From a checkpoint of a small mixture-of-experts model trained on Wikipedia: 9 layers, 32 empty slots to pick.
Below are experts of layer 3 (counted from 0) of a mixture-of-experts language model. Rows are named router (the router's row for the expert), down (a neuron's output weights, with its number) and show model dimensions 0-127. Each number is 128 + 24 x the weight over its row's rms, rounded and kept within 0 to 255.
Before each expert's rows: a language model's description of what the expert responds to. This comes from a sample of Wikipedia text that the model never trained on.

# expert 21
What it handles: Mid-word fe and s. Word-internal pieces, chiefly fe after per, ef or pro, and s inside longer words, such as per-fe-ct, ef-fe-ct, Con-s-ervative, di-s-crimination.
router [140  88 121 112 120  89 111 119 112 153 124 141 137 164 115 131 139 108 145 134 121 100  89 163 109 155  96 104 144 115 121 151  85 129  82 116 152 180 145 128 150 149 134 129 117 119 155 123 142 151 113 126  74 114 106 109 120 136 134 151 121 144 122 158 157 128 169 121 132 123 144 157 149 145 146 126 140  88 165 160 125 150 124 125 137 119 108  76 128  84 107 168 178 153 127 128 113 144 139 116 111 187 109 118 143 109 169 103 160 148 115 152 152 167 169 139 105  88 139 127 143 139 102 181 156 113 150 164]
down0 [124 110  93 118 114 159 146 133 139 147 123  97 137 145 114 119 125 164 181 140  98 113 124  75 112  96 161 102 109 118  89 183 109 120 140 110 153 155 101  95 106 128  93  98  83 130  90 102 115 126 140 101 152 133 157 119  81 119 134 107 132 113 187 117 151 161 130  79 128 131 103 128 119 113 101 130 143 107 140 106 122 114 134 142  73 157 135 127 130 100 193 168 143 100 116 123 136 120 155  99 156 126 134 140 138  88 112 107 112 120 137  68 129 114 102 131 133 122 128 128 123 125  91 146 147 120 148 145]
down1 [135 123 160  93 123  92 149 135  92 121 110 159 109 132 107 145 106 131 113 127 139 122 142 124 143 117 146 121 136 135 148 120  98 141 113 153 189  98  63 135 158 155 148 123 150  87 125  79 120 125 161 128 138 109  99 131 118  95 148 149 151 138 140 145 165 142 153 115  94 105 136 109 138  78 119 112 121 142 153 136 102 148 120 131 124  88 166 147 123 112 143 115 130  93 155 163 114 129 103 118 114 138 138 134 108 188 153 192 120 106 151 138 133 125 138 133  92 108  60 103 149 128 114  76 112 170 123 124]
down2 [120  90 139 128 122 104 124 101 124 135 121 154 136 118 168 137 140 120 114 103 159 134 109 105 131 157 175  72 120 129  95 103  86 128 113 159 164 144  95  75 140 180 118 188 100 103 110 141 122 135 159 135 128  98 130 162 146  86 142  80 145 118 117 131 100  85 159 100 158 123 118 120 109 134 152 158  98  81  99 163 155 155 111 100 133  96 128 147 126 161 108 152 104 111 144 119 134 116 137 117 145 107 148 137 114 172 151 121 103 105 142 142 118 129 152 131 106 128 123 117 125  90 109 114  91 166 140 116]
down3 [121 119 133 145  85 117 134 124 125 129 119  76 115 123 127 163 150 101  70 149 146 138 118 118 112  95 160 125 143 116  99 138 115 130 157 173 115 138 127  94  97 133 104 108 115 152 143 140 164 117 143 120 154 108 132 108 116 154 120 122 130 165 106  86 120  73 116 129 137 117 161 192 121 133 168 124 136 118  82 120 129 129 133 133  93 105  86 138 108 118 123 105 159 135 115 102 154 147 159 157 107  85 131 158  90 116 127 135 120  86 148 164 131 106 163 135 157 166 116 111 186 117 130  93  96 165 145 114]
down4 [ 88  92 142  84 171 101 127 147 146 148 132 118 127 117 137  69 142 118 115 130 130 129 122 123 154 101 148 128 122 153 137 123 111 153 103  87 174 151 155  97 158 108 172 131 141 126 128 152 146  99  94 111 113 108 136 146 100 170 147 114 126 121 140 158 148 155 163 116  55 180 136 141 131 137 100 133 120 155 125 152 107 129 130 152 128 151 139 102 126 174 157 104 117 173 132 120 105 127 122  94 130 105 123 123 161 145 131 155 141 135  68 157 125 121 125 178 104 139  93 115  95 135  86 123 139 147 115 116]
down5 [122 113 136 148 129 163  96 112 144 135 121 144  98 152 101 129 148 203 153  95 149 150 148 130 181 169  87 145 104 125 109 131  90 142 149 116  98 165 105 136 111 111 161 124 131 159 137 115 152  87 104 149  91 160 133 147 125 170 125  98 134 121 156 159  94 141 109 171  98 141 120 132 158  87 150 139 116 109 125 124 105  88 122 109 100  90 146 103 159 116 146 110 116 134  99 118 125 140 131 119  93 139 137 118 109 115  89 131 169 164 102 116 144  89 155 148 141 124 131 143 110  86 112 104 161 138 110 129]
down6 [124 122  73 110  62 118 122  83 146 116 126 132 117 150 140 137 107 100 100 132 112 184 136 111 136 133 124 165 166  86  91 123 109 134 136 135 144 148  96 152  82 116  97  84 118 103 131 139 119 104 115 150 107  94 143 139 118 175 157 141 128  96 134 143 113 133 116 142  95 127 181 140 132 120 138  99 141  98 116 156 140 145 107  84 155  63  96 132 139 106 146 111 137 132 134  84  98 128 152 133 151 115 147 187 176 139 134 137 154 123 131 122 116 114 146 139 139 117 144 145 127 101 135 127  86 142 121 145]
down7 [117 151 165 133 142 112  92 153 108 131 134 138 116 103 155 135 151  92 120 130 124  86 110  92 103 132 119 129  95 142  97  78 135  97 105 140 110 156 136 129  87 142 154 152 146 104 103 125 118 101 146 110 124 135 104 108 137 175 187  98 119 128 104 127 129 211 132  96 114 143 153 164 130 141 135 119 125 120  92  80 112 154 143 140 104 153 126 143 147 163 131  99 124 133 174 108 138  92 122 165 140 110 132  92 138 151 122 159 144 125 129 126 107 119 102 143 140 154 128 140 129 120 123  55 133 156 149 167]
down8 [105 136 108 140 102 121 136  96 112 142 125 142 172 114 154 132 145 112 100 115 149 198  96 161 148  99 170 132 111  95  89  94 125 111 121 117  84 116 100 110 107  99 132 168 133 119 112 120 124 126 128 134 119 126 126 143 148 157 129 147 169 152 117 141  93 170 112 144 170 119 107 160 154  85 176 118 111 130 138 145 108 122 147 198 121 161 145 103 136  89 131 110 145 130 111  90 140 152  72 158 141 136 148 116 154 132  93 140  94 155 123 151 111 142 110  91 103 142 151 122 137 141 142 135 148 130 160 143]
down9 [158 129 156 118  94 136 120 108 120 122 138 123 110 102 133 147 147 134 113 143  99 146 150  97 110 127 143 113 140 115 138 121 126  99 118 177  95 153 117 105 149 150  81 138 134 145 125 103 112 149 119 124 105 100 127 157 122 193 103 130 120 145 123 140 134 191 115 124 135 107 109 109 132 162 102 114 148 102 127 125 115 133 151  92 120 125 167 164 113 151 135 148 143 154 105 170 121 119 136 129 154 102 149 126 105  95 128 199 184 156 101 174 143 142 144 133 108 118 106 114 117  43 105 105 142 136 136 169]
down10 [132 162 128 148 144 134 150 133  83  96 177 147  77 121 128 107 117 138 124  84 151 130 115 126 163  92 180 121 109 102 124 117 121  63 114 102 111  98 150 131 140  99 146 126 159 143 101 128 122 160 103 175 135 134 127 133 158 112 160 149  66 117 121 117 116 123 130 122 124 147 169 115 125 118 121 143 153  92 152 116  99 149 120 157 119 126 100 113 116 171 138 123 146 112 128 103 147 166 117 143 149 113 153 133  66 101 166 151 178 117 132 138 100 157 104 134 143 106 163 152 153 141 110 136 161 120 143 133]
down11 [132 146 104 145 120 110 112 111 131 134 154 132 114 131  86 102 118 115 116 109 116 132 109  85 188 171 156 129 113 106 156 117 112 157 155  98 112 128 116 109 148 147 126 199 162 158 131 122 104 164 142 134 172 101 163 141 116 121  56 144 134  88 117 118 132 123 112 109 138  77  95 102 141 113 127 161 135 155 135 107 133 107 108 101 102 121 147 137  79 130 120 134  85 115 136 147 101 164 102 131 133 168 146  89 139 123 138 140 119 133 144 133 109 155 122 130 105 114 126 133 148 105 130  77 104  79 146 153]
down12 [113 114 120 167 132 139 102 100 155 116 155 150 143  95 146 114  99  79  99 150 145 137 136 114 121  64 105 182 112 130 131  94 144 111 142 134 132 128  76 143 139 128  82 141 147 119  88 142 144  98 149 138 120 119  97 138 111 123 117 140 120 114  75 155 140 159 117 170 123 143 124 108 129 105  98 123 104 126 154 123 138  92 117 137 145 105 117 156 142 143 121 149  77  87 136 165 153 131 121 157 127 145 132 120  99  95 166  88 162 153 120 135 126 172 119 134 153 179 153 128 167 115 102 146 112 125  81 113]
down13 [135  72 157 145 146  90 119 121 144 193 133 150 127 116 109 139 105 141  85 132 125 132 102 111  84 147 114 142 143 126 128 148 121 146 166 115 147 121 137 146  60 109 139  95  83 150 142 122  98 149 134 167 149  73 149 137 168 131 124 100 139 173 128 149  74 127 160 108 136 105  87 104 124 147  95  76 138 101 126 149 108 117 138 134 162 153 143 131 136 124 130 147 104 118 144  99 145 145 161  96 112 145 115 128 158 150 129 140 150 111 177 143 113 124  91 142 114 122 133 114 107 109 130 117 105 117  96 108]
down14 [161 157 133 131 100 105 117  97 147 136 150 122 109 138 162  91 124 108 151 140 155 139 112 149  78  97 129 146 131 126 167 161 130 102 104 141 100 123 169 128 145 192 110 159 143 141 133 128  97 163 152 109 133  86 157 138 105 179 140 111 120 104 137 130 124 140 182 144 162 125  97 140 145 132 158 120 122 115 137 135 138 141 146 160  84 149 116 127 135 110 145 158 162 113 128  97 144 139 177  87 132  73 147 125 160 122 117 132 142 109  88  99 137 129 134 128  88 134 121 110 136 194 156 126 147 158 136 115]
down15 [147 153 132 117 145 148 139  84 132 118  96 101 139 118  93 135 141 146 171 122  94 152 136 101 113 134 145  97 148 111 116 149  90  80 150 164 121 176 124 132 171 118 133  99 166 131 116 122 142 123 105 145  81 152  77 194 128 155 140 123 165 113 133 110 149 130 123 106 141 170  94 159 130 143 135 156 140 135 128 126 153 123 173 118  98  78 147  95 135 135 101 100 128 125 123 115 115  96 164 144  89 163 145 125 130 106 140 132  92 124 133 108 132 100 121 128 132 133 159 126 131 120  73 102 106 121 118 181]
down16 [ 95  96 134 129 107 151 104 124 101 129 112 115 142 150 153 128  99  99 132  77  91 114 123 146 143 139 126 132 108 159  97 133 115 147 179 105  87 112 127 119 122 109  90  84 100 100 166 130 134 124 112 102 118 124 127 144 117 113 125 135 122 139 110 109 135  98 128  83 110  90 185 121 197 100 154 139 116  79 124 135 134 134 126 106 135  77 151 179 118 159 137 175  93 157 108 151  78 137  90 131 127 155 119 114  98 133 132 113 138 120 143 120 105 128 111 116  83 129 183 105 120 135 131 126 117 140 111 117]
down17 [103 134 139 114 129 160 112 115 159 129  95 103  95 132 127 120 148 125  97 104  98 117 137 125 111 175 150 163 136 117  92 143 128 126 135  90 105 118 112 108 126  90 106 137 161  99 109 137 131 115 130 108 111 119 131 145 153 110 113 102  76  98 162 116  85 115 165 135 116 114 127 121 113 122 136  81 153 146 116 122 117  64 112 116 118 145 122 144  88 150  86  98 138 147  84 132 167 108 122 137 102 143 142 134 139 136 107 132 139 106  76 135 202 163 131 105  95 171 146 136 143 127 149 185 114 115  93 124]
down18 [151 106 133  94 139 140 120 129 161 143  89 104  89 130 111 185 129 162 155 118 105 140 155 172 107 169  77  80 143 144 110  98 111 133 154 144 116 131 127 140 106 138 120 134 135 114 125 144 162 151 159 170 167 138 132 122 141 162 107 119 123 137 165 168 126 119 117 124 102 133 141 152 170 144  95 161 147  89 157 116  77 110 108 135 121  93 130 147 115 101 124 142 148 136 142 162 133  77 134 136 104 152  70 127 125 147 158 109  90 146  91 125 129 138  89 135 144 113 101 156 139 131  96 133 112 118 127  96]
down19 [105 112 123 135 137 159 145 131 128 115 111 118 122 154 118 113 131 111  97 105 129 122 124 161 103 138 125 103  97 112 177 140 168  96  99 119 143 164  94 146 125 159 123 116 120 109 131 145  77  93 152 115 116 187 149 148 119 130 141 170 104 111 165 112 115 134 133 177 122 147 116 143 151 118  54 144 148 141 148  99 145 137 119 120  82 140 146 178 157 112 170  83 122  75 141 112 155 161 172 134 148 117 109 110 107 128  99 176 139 141 125 130 114 122 160 109 127 168 144 106 112 120 136 146 114 106 119 115]
down20 [152 126 118 121 114 141 154 150 179 176 152 174 111 155  91 120  85 164 129 114 144 154 171  82 140 140 140 106 151 135 145 105 132 129 152 100 100 110 168  62 131  92 166 109 114 105 146 139 128 128 134 150 160 112 105 134 116 170 108 129 165 137 155 154 131 135 114 136 163  80  66 127 132 145 141 141 141 144  87 131 132 126 108 113 109 129 133 104 177 147 114 137  99 159 126 114 125 149 111 128 136 163 129 124 127 134 129 108 116 130 135  83 124  90 112 143  93 118 164 109 115 130 122 165 124  93 155 145]
down21 [ 99 129 153 126 159 115 102 105 124 125 129  91 151 104  99 145 110 121 143 154 128 130 110 118 137 137 108 138 197 179  69 109 127 134 148 132 119 183 104 117 121 155 140 162 161 151 111 163 128 107 143 113  81 124 155 139 104 121 122 116 144 143 147 131 125 101 115 127 105 100 171 137 110 115 131 133 133 148 135 138 112 129 158  78 124 180 174 146 174  98  99 133 100 100 157  94 166 107 121 128 110 133 113 127 107 138  96 156 141 138 126  74 128 139 123 112 124 152 152  90 155 144 117 133 141 186 142 111]
down22 [134 111 125 111 157 132 106 140 147 147 122 112 136 125  97 102 143 103 119 120  64 116 149  44 175  77 100 105 124  88 141 162 110 150 148 152  95 120 143  99 129 124 113 170 117 132 103  80 106 122 124 123 103  99 129 147 110 152 153 119 117 122 165 146 104 117 124 122  80 119 173 112 139 113 155 126 144 132 106 131 122 152 121 141 170 101  91 114 139  83 118 126 159 138 125 103 139 139 109 143 118 149 102 102 133  98 107 187 126 150 123 129 156 123 117 113  99 148 114 164  92 156 158 109 108 121 106 118]
down23 [129 116 100 110 129 125 136 128 132 106 106 140 187 121 137 160  95 130 198  94 112 129 101 124 134 155  92 141 146 133 130 142 113 132 147 135 174 115 171 161 138 127 128 115 126 151 106 114 138 149 147 114 113  63 127 147  92  96 110  89 154 149 152 141 138 117 142  96 104 131 153 127 184 147  68 115 173 112 130 130 133 110 110 130 128  89 126  94  90 138 154 144 170 124 102 111 149 125 142 122  91 165 147 105 161 123 145 113 122 131 127 140 146 104 136 114 150  91  93  98 147 139  79 111 105 127 130 103]
down24 [109 156 111 121 135 176 129 130 168 101 138 178 105 132 140 109 168 157 120 129 140 102 143  98 117 157 198 181 110 115 149 133 138 125 150 129 155 114  91 127 145 127 150 166 158 111 143 166 106 155 104 119  83 119 140 118 152  81 121 116 143 135 139  73 116 133  96 145 105 129 128  99  91 112 150 134 147 197 138 119  98 112 138 123 156  96 165 161 171 120 152 110 120 105 145 101 135 153 115 155 123 120 116 133 103 137 100 138 101 114 126 148 115  98 110 135  90 152 148 140 163 133 122 112 118 115 125 112]
down25 [161 130 113 125 112 134 134 139 111 152 132 148 137 112 151 148 105 109 101 109 150 157  98 146  69  76 151 147 122 171  85 102 102 156  90 114 118 124 124 117  94 149 115 133  96 157 122 105 125 118 105 103  68 115 135 136 117 134 128 101 137 145 108 169 139  99 108 119 103 143 155 107 146 135 107 138 148  99 182 105 122 100 147 144 148 117 145 125 132 157 167 169 162 174  83 129 123 150 129 139 170 132 128 131 100 121 137 133 121 125 112 110  86 115 121 126 113 112 187 113 185 112 165 150 116 143 105 132]
down26 [106 167  97 148 129 124 114 100 100 128 149  89  80 135 118 122 151 157 187 115 152  89 102 113  98 124 132  93 121 144 135 110 147  89 106 170 132 123 133 166 139 198 126 128  99 147 108 133 107 144 115 127 132 185 178 112 113 118 138 145 117 105 111  99 136 128 131 143 124 133 128  71 197 138 123 122 115 131 144 121 154 113 135 144 106 141 154 138 125 126 136 139 106 118 140 109 110 152 135 108 106 140 134 112 186 113 136 134 164 116  92 114 123 109 143 103 146 135  80 116 152 105 106 104 112  69 121 134]
down27 [135 116 124 130 137 112 147 145 136 125 163 134 139 126 115 123 129 110  84 163 142 102 116  86 138 133 167 151 179 133 109 153 138  98 116 118 121  91 154 145 129 156 187 114 198  80 147 167 134 121 139 109 123 115 148 112 147  97  98 157 129 162 138 145 145 129 129 162 143 134 121 125 157 158 135 147 161 105 166 133 131 141 151 130  99 147 154 146 183 129 103 114 137 141 116 101 124 112 135 150  77 172 146  91 111 133 122  93 108 104 116 130 124 140 123  96 106 144  96 102 133 199 163 124 103 125 148 129]
down28 [121 126 116 116 139 101 141 122 151 143 137 129 122 135 142 121 157 122  63 114 111 100 112 127 124 125 179 107  82 112 145  90 154 173 144 131  70 147 126 165  90 103 105 139 140 102 131 128 130 110 147 133 146  77 113 136 132 125 188 111 107 138  75  99 150 157 109 108 155 140 146 136 149 159 119 161 127 108 108 124  80 126 120 140 144 164  88 127 105 163 135 157 134 112 102 150 127 123 117 149 139  81  87 115 156 138 153 157 135 164 106 141 131 104 110 155 108 116 115 164 145 114 114 125 101 147 174 148]
down29 [141 139 136 110 158 100 131 101 121 140 143 135 135  91  97 142 109 107 172  91 153  92 108 158 105 139 152 137 168 108 135 156 111 154 111 131  90 112 151 162  85 101 133 140  95  96  70 122 148 108 122 158 132 134 171 157 106 104 164 109 103 108 197 135 158 107 145 118 114 158 116 131 120 130 186 121 109 116 127 149 137 110 144 107 114  98 128 125 124 144  94 139 138 154  99 135 130 121 110 128 153 141 122 149 140 105  98 131 129 134 106  77 126  95 154 111  98 173 130 133 161 163 136 181 142 129 105 111]
down30 [170 116 107 133 147 112 139 119 147 127 147 157  99 145 147 127 127 125 122 133 169 144 152 141 132 111 140 144 128 111 138 145 143 141 101 126 150  97 123 115  81 140 144 145 123 178 105 140 131 138  99 124 152 132  87 111 137 135 124 109  78 164 147 114  69  80 133  99 109 139 140 139 105  65 142 145  93 145 131 171 122 121 166 107 166 132 150 113 125 160  96 133 166 158  91 106 124 169 136 113 177 136 139 168 120 167 124 161 146 150 137 113 109 110 111 129 108 123 116  87 106  69 138 111  90 150 117 107]
down31 [115 110 162 125 116 115 120  77 111  97 124 141  87 141 126  68 118 108 181 106 144  87 116  94 120 119  88 123 138 164 137 114  98 139 131 116 136 103 136 157 113 125 126 116 180  71 105 151 107 109 127 121 126 109 166 129 100 150 105 133 143 112 115  93 139 150 137 145 131 100 114 136 135 142 111 139  71 151 155 120  65 114  76 142 100 123 143 136 126 149 117 148 124 115 146 151  81 144 138 119 175 153 141 118 104 132 141  86 151 109 135 140 161 148 156 136 148 144  93 126 161 150 136  92 131 117 102 152]
down32 [139 137 137 154 124 100 149 128 143 106 106 150 109 125 196 131 151 162 130 104 143 180 146 146 134 114 111 124 142 174 129 164 117  94 116 165 135  50 124 109 190 138  99 139 143 115  88  92 121  95 116  84 109 133 110 127 132 136 163 132 133 129 125 161 150  97 106  89 166 128 140 130 156 120 115  92 120  89 109 101 125 128 102 126 135 106 125 162 139 119 164 134 157 134 134 104 129 131 115 132 170 124  89 180 118 128 120 164  88 123 144 142 122 158 124 111 142 154 113  99 102 107 152 118 108 142 131 130]
down33 [111 148 101 153 149 150 144 101 160 129 138 125 137 133 151 109  86  53 131 169 173 134 107 124 107 140 195 155 128 141 114 175 106 140 141  67 127  91 104 107 127 141 117 149 153 181  86 113 137 125 149 134 157 133 116 165 165 149 141 183 140  99 133 147 113 100 132 151 140 135 151 158 105 144 118 132 124 143 113 148 152 105 134 122 120  90 116 154 117 160 157 167 139 123 127 206 152 141 113 125 161 148 113 112 142 136 134 140 129 121 119 116 138 106 126 110 133 123 122 151 114 124 147 129 115 141 137  95]
down34 [126 138 110 123 118 140 133 112 158 133  95 129  80 117 110 147 137 124 148 124  87 100 132 107 127 138  99 118 124 166  95 136 145 108 143 138 112 133 139 114 115  95 120 133 111  73 117 114 173 143 104 116  65 126 160 133 198 123 152 118 141 138 181 177 150 114 126 129 145 106 180  96 132 122 137 168 104  84 109  84 180 157 141 134  83 135 109 145 114 152 119 112 135 144 109 150 141 124 136 146 103 152 165 125 139  82 146 154  94 146 180 128 120 128 148  85 130 124 101 139 126 119 141 145 132 125 134 142]
down35 [140 112 126 145 110 150 154 168 112  93 143 117 141 141  97 105 125 150 138  95 119 129 104 120 126  88 120 151 115 146 103 166 172  98 122 117 130 107 165 136  98 117 160 115 102 108 135 173 119 171 122 151 105 115 127 144 136 145 126 172 158 160 111 125 124 138 117 138 121 131  81 166 146 148  95 131 154 107 122 158 129 151 123 150 127 103 119 121 145 141 144  85 115 103 152 132 115 151 135  86 141 126  91  91 148  99  82 147 163 140 125  69 152 156  73  86 124 141 136  99 163 105  78 133 104 125 102 107]
down36 [155 181 144 109 146 110 138 137 144 128 119 128 151 107 141 117 130  98 115 131 167 122 134 116 104 126 123  88 114 140 160 141 101 146 129 193 104  81 174  89 151 125 136 150 134 147 143 136 167 148 117 110 201 110 135 127 132 130 152 135 103 101 119 167 124  87 113 151 123 119  92 113 126 176 139 104 133 110 142 108 109 106 144 112 148 112 166 102 120 166 125 123 146 151 132  92 115  98 132 143 111 114 110 122 118 153  99 106 158 176 132  90 163 140 140 147 122 158  84 180 157 105 151 148 123 109 145 112]
down37 [140 141 148 106 132 122 141 157 152 131 136 105 150 144 137 119 128 126 133 128 133 130  63 152 109 109  86 126 114 137 134  96 167 111 115 134 170 108 163 153 109 127 135 116 113 131 128 113 102 117 115 110 109 115 120 166 100 106 152 135 177 122 122 150  59 121 103 104 132 156 105 147 155 157 188 114 123  97 149 114  72 147 138 120 122 131 121 164 156 108  84  80 134 153 170 117 179  80 177 116 138 150 131 173 136 139 155 130 129  85 133 142 127 128 149 108 132 148 131 142 133 139 138 127 160 167 137 148]
down38 [122 119  84 160 153 139 140 135  97 136 144 116 155 161 161 137 144 126 139 109 114 136 180 101  93  84 102 128 110 166 136 127 114 135 120 163 162 112  84 143 121 158 138 160 163  80 119 112 160 124 119 145 122 189 139 163 118 142 124 111 117 107 122 144 121 148 105 130 148 142 126 150 117 125 176 129 131 125 150 126 151 122 151 123 133 104 107 117 127 132 135 112  66 118 175 137 146 134 146 167 116 137 136  72 161 126  67 128 117 170 175 164 120 114 116 158 154  99 128 128 145 144 141 152 102 148 162 117]
down39 [109 112 133 123 118 106 161 136 134 127 100 118 158 134  98 112 103  88 185  99 170 131 114  86  95 160 134  96 124  94  92 149  87 114 107 140  85 107 144 147 133  96 127 182 131 130 153 160 135 120 137 131  98 137 125 122 134  90 101 153 145 152 102 146 142  64 141 149 115 134  99  99 121 184  92 140 125 127  96 102 136 132 121 121 107 152 101 104 119 145  82 155 144 161 122 105 123 107 134 150 140 149 129 118 129 110 104 124 168 173  95 162 130 130 152 136 150  69 138 143 125 110 126 128 131 134 144 144]
down40 [119 128 146 125  89 140 113 121 146 128 112 110 123 104 145 144 148 146 130 107 106  99 127  81  98 111 150 161 149 121 145  86 104 104  92  97 132 122  93 110  82 125 142 144 136  97 141 106 161 146 101 109  72 137 139 154 155 130 148 126  99 102 126 109 153  83  98  92 180  89 107 127 129 135 121 145 109 108 118 118 106 154 137 135  99 169 139 138 134 136 127 120 171 129 150 141 165 161 149 125 132 193 146 108 176 137 105 117 143 141 114 139 151 172 146  70 156  97 116 149 116 138 128 153 104 155 144 148]
down41 [145 134 119 155 112 124 135 124 118 104 124 171 154 131 108 133 154 135 130 101 131 118 113 140 144 148 131 130 108 125 115 163 114 113 123 142 183 121 155 139  90 138 202 145 148 131 118 121 115 186  86 117 122 144  92 152 134 102 113 127 154 138 156 125 157 122 142 136 148 146 113 113 145 101 140 107 113  69 153 107 127 206 109 138 152 111  98 153 160 161  93 113 117 125 110 134 109 135 136 107 137 161 161 133 114  92 143 142 167 114 115 150 132 139 133 192 108 120 103 133 136 167 153 128 148  93  82  94]
down42 [ 99 177 144 130 148 156 129 128 143 136 127 131  66 107 132 149 137 133 115 152 146  99 143 131  91 131 125 147 140 156 143 142 135 147 149 161 120 141 152 149 155  92 112 195 144 111 147 144 115 140 105 148 152  85 153 166 138 120 111 160  98 164 100 157 141 128 154 164 117 163 165 158 115 153 105 141 123 149 144  76 103 107 120 146 113 117 118 146 147 144 122 152  87 153 112 128 122 110 124 137 195 157  99 178 106 165 125 147 141 118 109 126  91 101 123  93 133 112 106 108 140 118 115 134 156 153 165 118]
down43 [ 81 113 173 115 125 134 120 137  90 122 130 115 155 121 130 125 139 144  98 153 134 125 131 147 136 151 152 141 127 141 131  99 138 144 103 121 106 123  66 126 115 105 124 107 136 117 108 107 152 120 118 122 114 141 108  81 182 140 110 180 174 152 170 124 117 132 132 120 134 110 134 148 132 120 104  90 113 104 143 156 118 154 179 125 116 143 116 129 147  96 147  87 138  83 113 115 145 102 151 130 122 177 123 170 142  83 129  89 136 102 115 152 155 164  93  87 164 101 158 110 107 145 129  77 130 101 159 159]
down44 [138 113 126 118 124 128 120 120 151 137 114 172 129 147  98 129 166 122  96  75 181 134 112 129 131 140 121 124 104 108  80 170 117 131 133 153 142 123 139 139 135 134 119 122 162 146 119 108 134 122 154 142 134 114 148 119 121  79 165 139 133 119  63  92 149 114 157 103 103  98 119  85 119 143 101  90 130 102 152 111  86 125  79 142 157 128  91 107  96 124 132 125 174 140 128 109 129  92 144 175 109 111 140 131 136 127 139 111  77 163 113  64 139 147 134 103 145 104 117 113 129  86 178 142 138 123 124 145]
down45 [128 141  93 131 146 112 114 134 105 166 117 150 155 124 125 176 118 141 132 150 134 140 161 131 107 122 151 142 110 130 117 177 108 126 162 172 135 109 138 127  91 113 115 116 147 151  63 130 152 115 123  61 132  89  91 121 142 114 119  98 148  97 130 118  87 126 146 124 115 140 139 132 102 131 165 124 113 142 145  92 104 117 103 147 146 108 113 149 132  77 100  78 192 111 141 120 109 135 130 165 163 106 119 144 134 133 142  99 114 121 117  92 101  89 110 161  97 112 190 125 149 103 144 148 142 110 127 140]
down46 [135 141 123 115 132 118 133 125 121 143  93 146 143 138 134 158 129  94 103 128 128 127 104 127 134 123  87 141 128 153 162 128 129 150 121 146  83 141 106 131 118 140 137  97 133  76 126  71 137 108 138 141 138 119  84 205 107  94  96 158 116 135 120 127  71 148 148 102 158 165 150 100 142 136 135 112 125 110 103 119 152  71 112 134 140 106  99 110  91 117 128 105 116 123 179 118 120 146 119 110  95 118 127  75 146 118 121  95 121 135 160 123 156 163 171 144 109 115 107 132 160 117  73 123  93 134 137  86]
down47 [111 139 147 145  94 137 148 142 129 135 112 129 136  87 153 124 112 141 105 136 135 138  76  96 108 154  85 110 124  94 142 122 151 121 133  86 122 146 112 126 183 156 105 108 125 157 106  83  79 130 101 145 134 149 137 138 116  68 138 130  94  88 183 170 114 158 145 134 171 109 119 125 142 149 127 155 101 132 101 112 158 122 140 171 132 147 177 111 141 134 133  77 149 132  98 150 167 144 141 148 112 121 122 131 106 129 126 122 153 120 105 106 112 154 133 102 135 138 178 171 114  96 112 131  97 100 116 134]
down48 [106 119 125 139  88 144 139 154 130 127 112 139  73  88 122 194 140 112 134 144 152 112  85 192 148 138 152 111 123 124 110 161 104 101 144 136 140 158 116  79 100 143 135 102 118 150 123 135 113 120 145 152 132 127 149 108 171 127 101 123 118 128 112 119 139 143 115 170 137 139 137 135 188 130 125 130 141 127 137 135 133  84 150 119 120 134 131 115 179  84 142 109 186  93 118 106 129 130 139 147 116 139 128 129 142 143 159 150 160 139 162  77 155 123 133 153  81 108 110 160 129  93  84 146 115 161 148 105]
down49 [124 117 116 110 108 151 142 118 142 183 108 157 107 155 125 155 157 127 124 121  87 142 126 153 137  64 127 164 144 139 135  79 121 123 152 143 140  92 134 109 127 147 101 112 136 138 161 134 143 106 137 128 135 135 119 159 142 126  84 145 110 172 200 112 139  81 142  87 145 134 118 144 141 118  88 169 121 123 135 121 131 156  93 144 117 120 126 139 119 134  96 115 119 155 129 134  82 137  93 154 154 146  61 103  85 134 123 145 102 151 136 136 127 148 120 176 148 155 127 119 109 115 125 150 138  97 149  77]
down50 [107 112  91  77 117 127 144 146 125 144 130 165  88 152 151 138 126 165 117 114  97 147 158 102 133 126 130 128 119 130 149 130 130  99 186 131 149 140 160 129 116 102 106 129 135 121 106 135 118  84 128 124 118 107 126 106 134 104  98 126 166 127 125  57 131 151 153 127  97 112 126  67 129  88 132 187 116 162 127  89 119 122 135  81 130 180 112 120 160 139 140  92  98 114 104 139 155  88 137 151 153 110 109 132  94 113 155 132 148  90 113 116 128 136  82 117 146 141 111 134 171 147 134 100 112 104 123 110]
down51 [111 128 156 108 102 157 127 133 156 101 134 134 126 154 136 141 164 153 143 100  70 159  84 105 117 116 144  91 166 133 128 134 126 152 126 155 117 118 143 136 129 145 126 133 122 161 131 164  83 133  98 163 146 125 128  61 118 126 151 130 126 169 202 142 139 134 139 155 135 166  70 115 108 133 136 134 125 132 130 130 106 103 145 153 147 118 121 105 110 154 139 180 165 131 144 105 103 170 117 157 113 143  99 132  99 115 114 107 146 128  93  92 109 137 134 117  69  88 122 122  98 127 148 143  96 145 116 130]
down52 [154 128 171 145 114 171 143 113 114 129 105 146 132 150 101  90 168 105 130 157 101 116  90 121  93 108 125 137  93 127 112  97 174  98 134 133 117 119 117 130 108 131 111  98 121 111  91 168 142  90 114 122  83 131 126 129 153 160 110 125 133  77 148 126 122  86 106 143 151 109 148 119 150 107 178 166  91 129 132 124 161 133 135 103 126 144 134 117 155 130 128 140 113 168 132 105 110 156 136 151 130  90 104 110  90 169 105 117  91 149  99 128 125 173  72 128 144 111 147  92 135 127 150 104 131 171  96 102]
down53 [120 140 126 120 161 187 129 146 128 114 137 119 158 136 120 129 107 125 128 107 134 101 132 161 124 108 131 183 132 142 156 115 145 152  82 126 150 116 143 124  84  95 125 137 169 170 186 143 124 146 129 137 109 169 169 121 134 129 105 145 162 116 149 159 125 151 130  79 102 146  97 174 146 125 178 137 147 107 135 129 161 110 112 158 143 176 172 135 103 123 163 121 133 126 106 142 124 121 133  94 105 124  55 124 123 179 106 114 124 169 133 157 164 125 115 144 121 112 141 125 127 117 100 143 146 107 146 128]
down54 [139 140 135 101 162 138 136 124 144  86 112 112  98 119 110 109 116 155 128 122 102 134 137 144 141  99 122  81 135 147 122 126  79  93 152 137 140  89 139 129 157 132  86 125  68 118 134 148 125 140 143  81 114 112 134 111 145 102 108 149 133 150 110 154 142 108 115 153 165 102 136 134 170 133  76 103 115 104 158 125 113  77 138  92 154 140  73 132 121 126 151 135 100 169 126 129 133 114 103 171 152 165 133 158 168 157 139  77 126 150 122 138 112 170 108 132 149  99 158 143 156 140 134 160 148 103  91 121]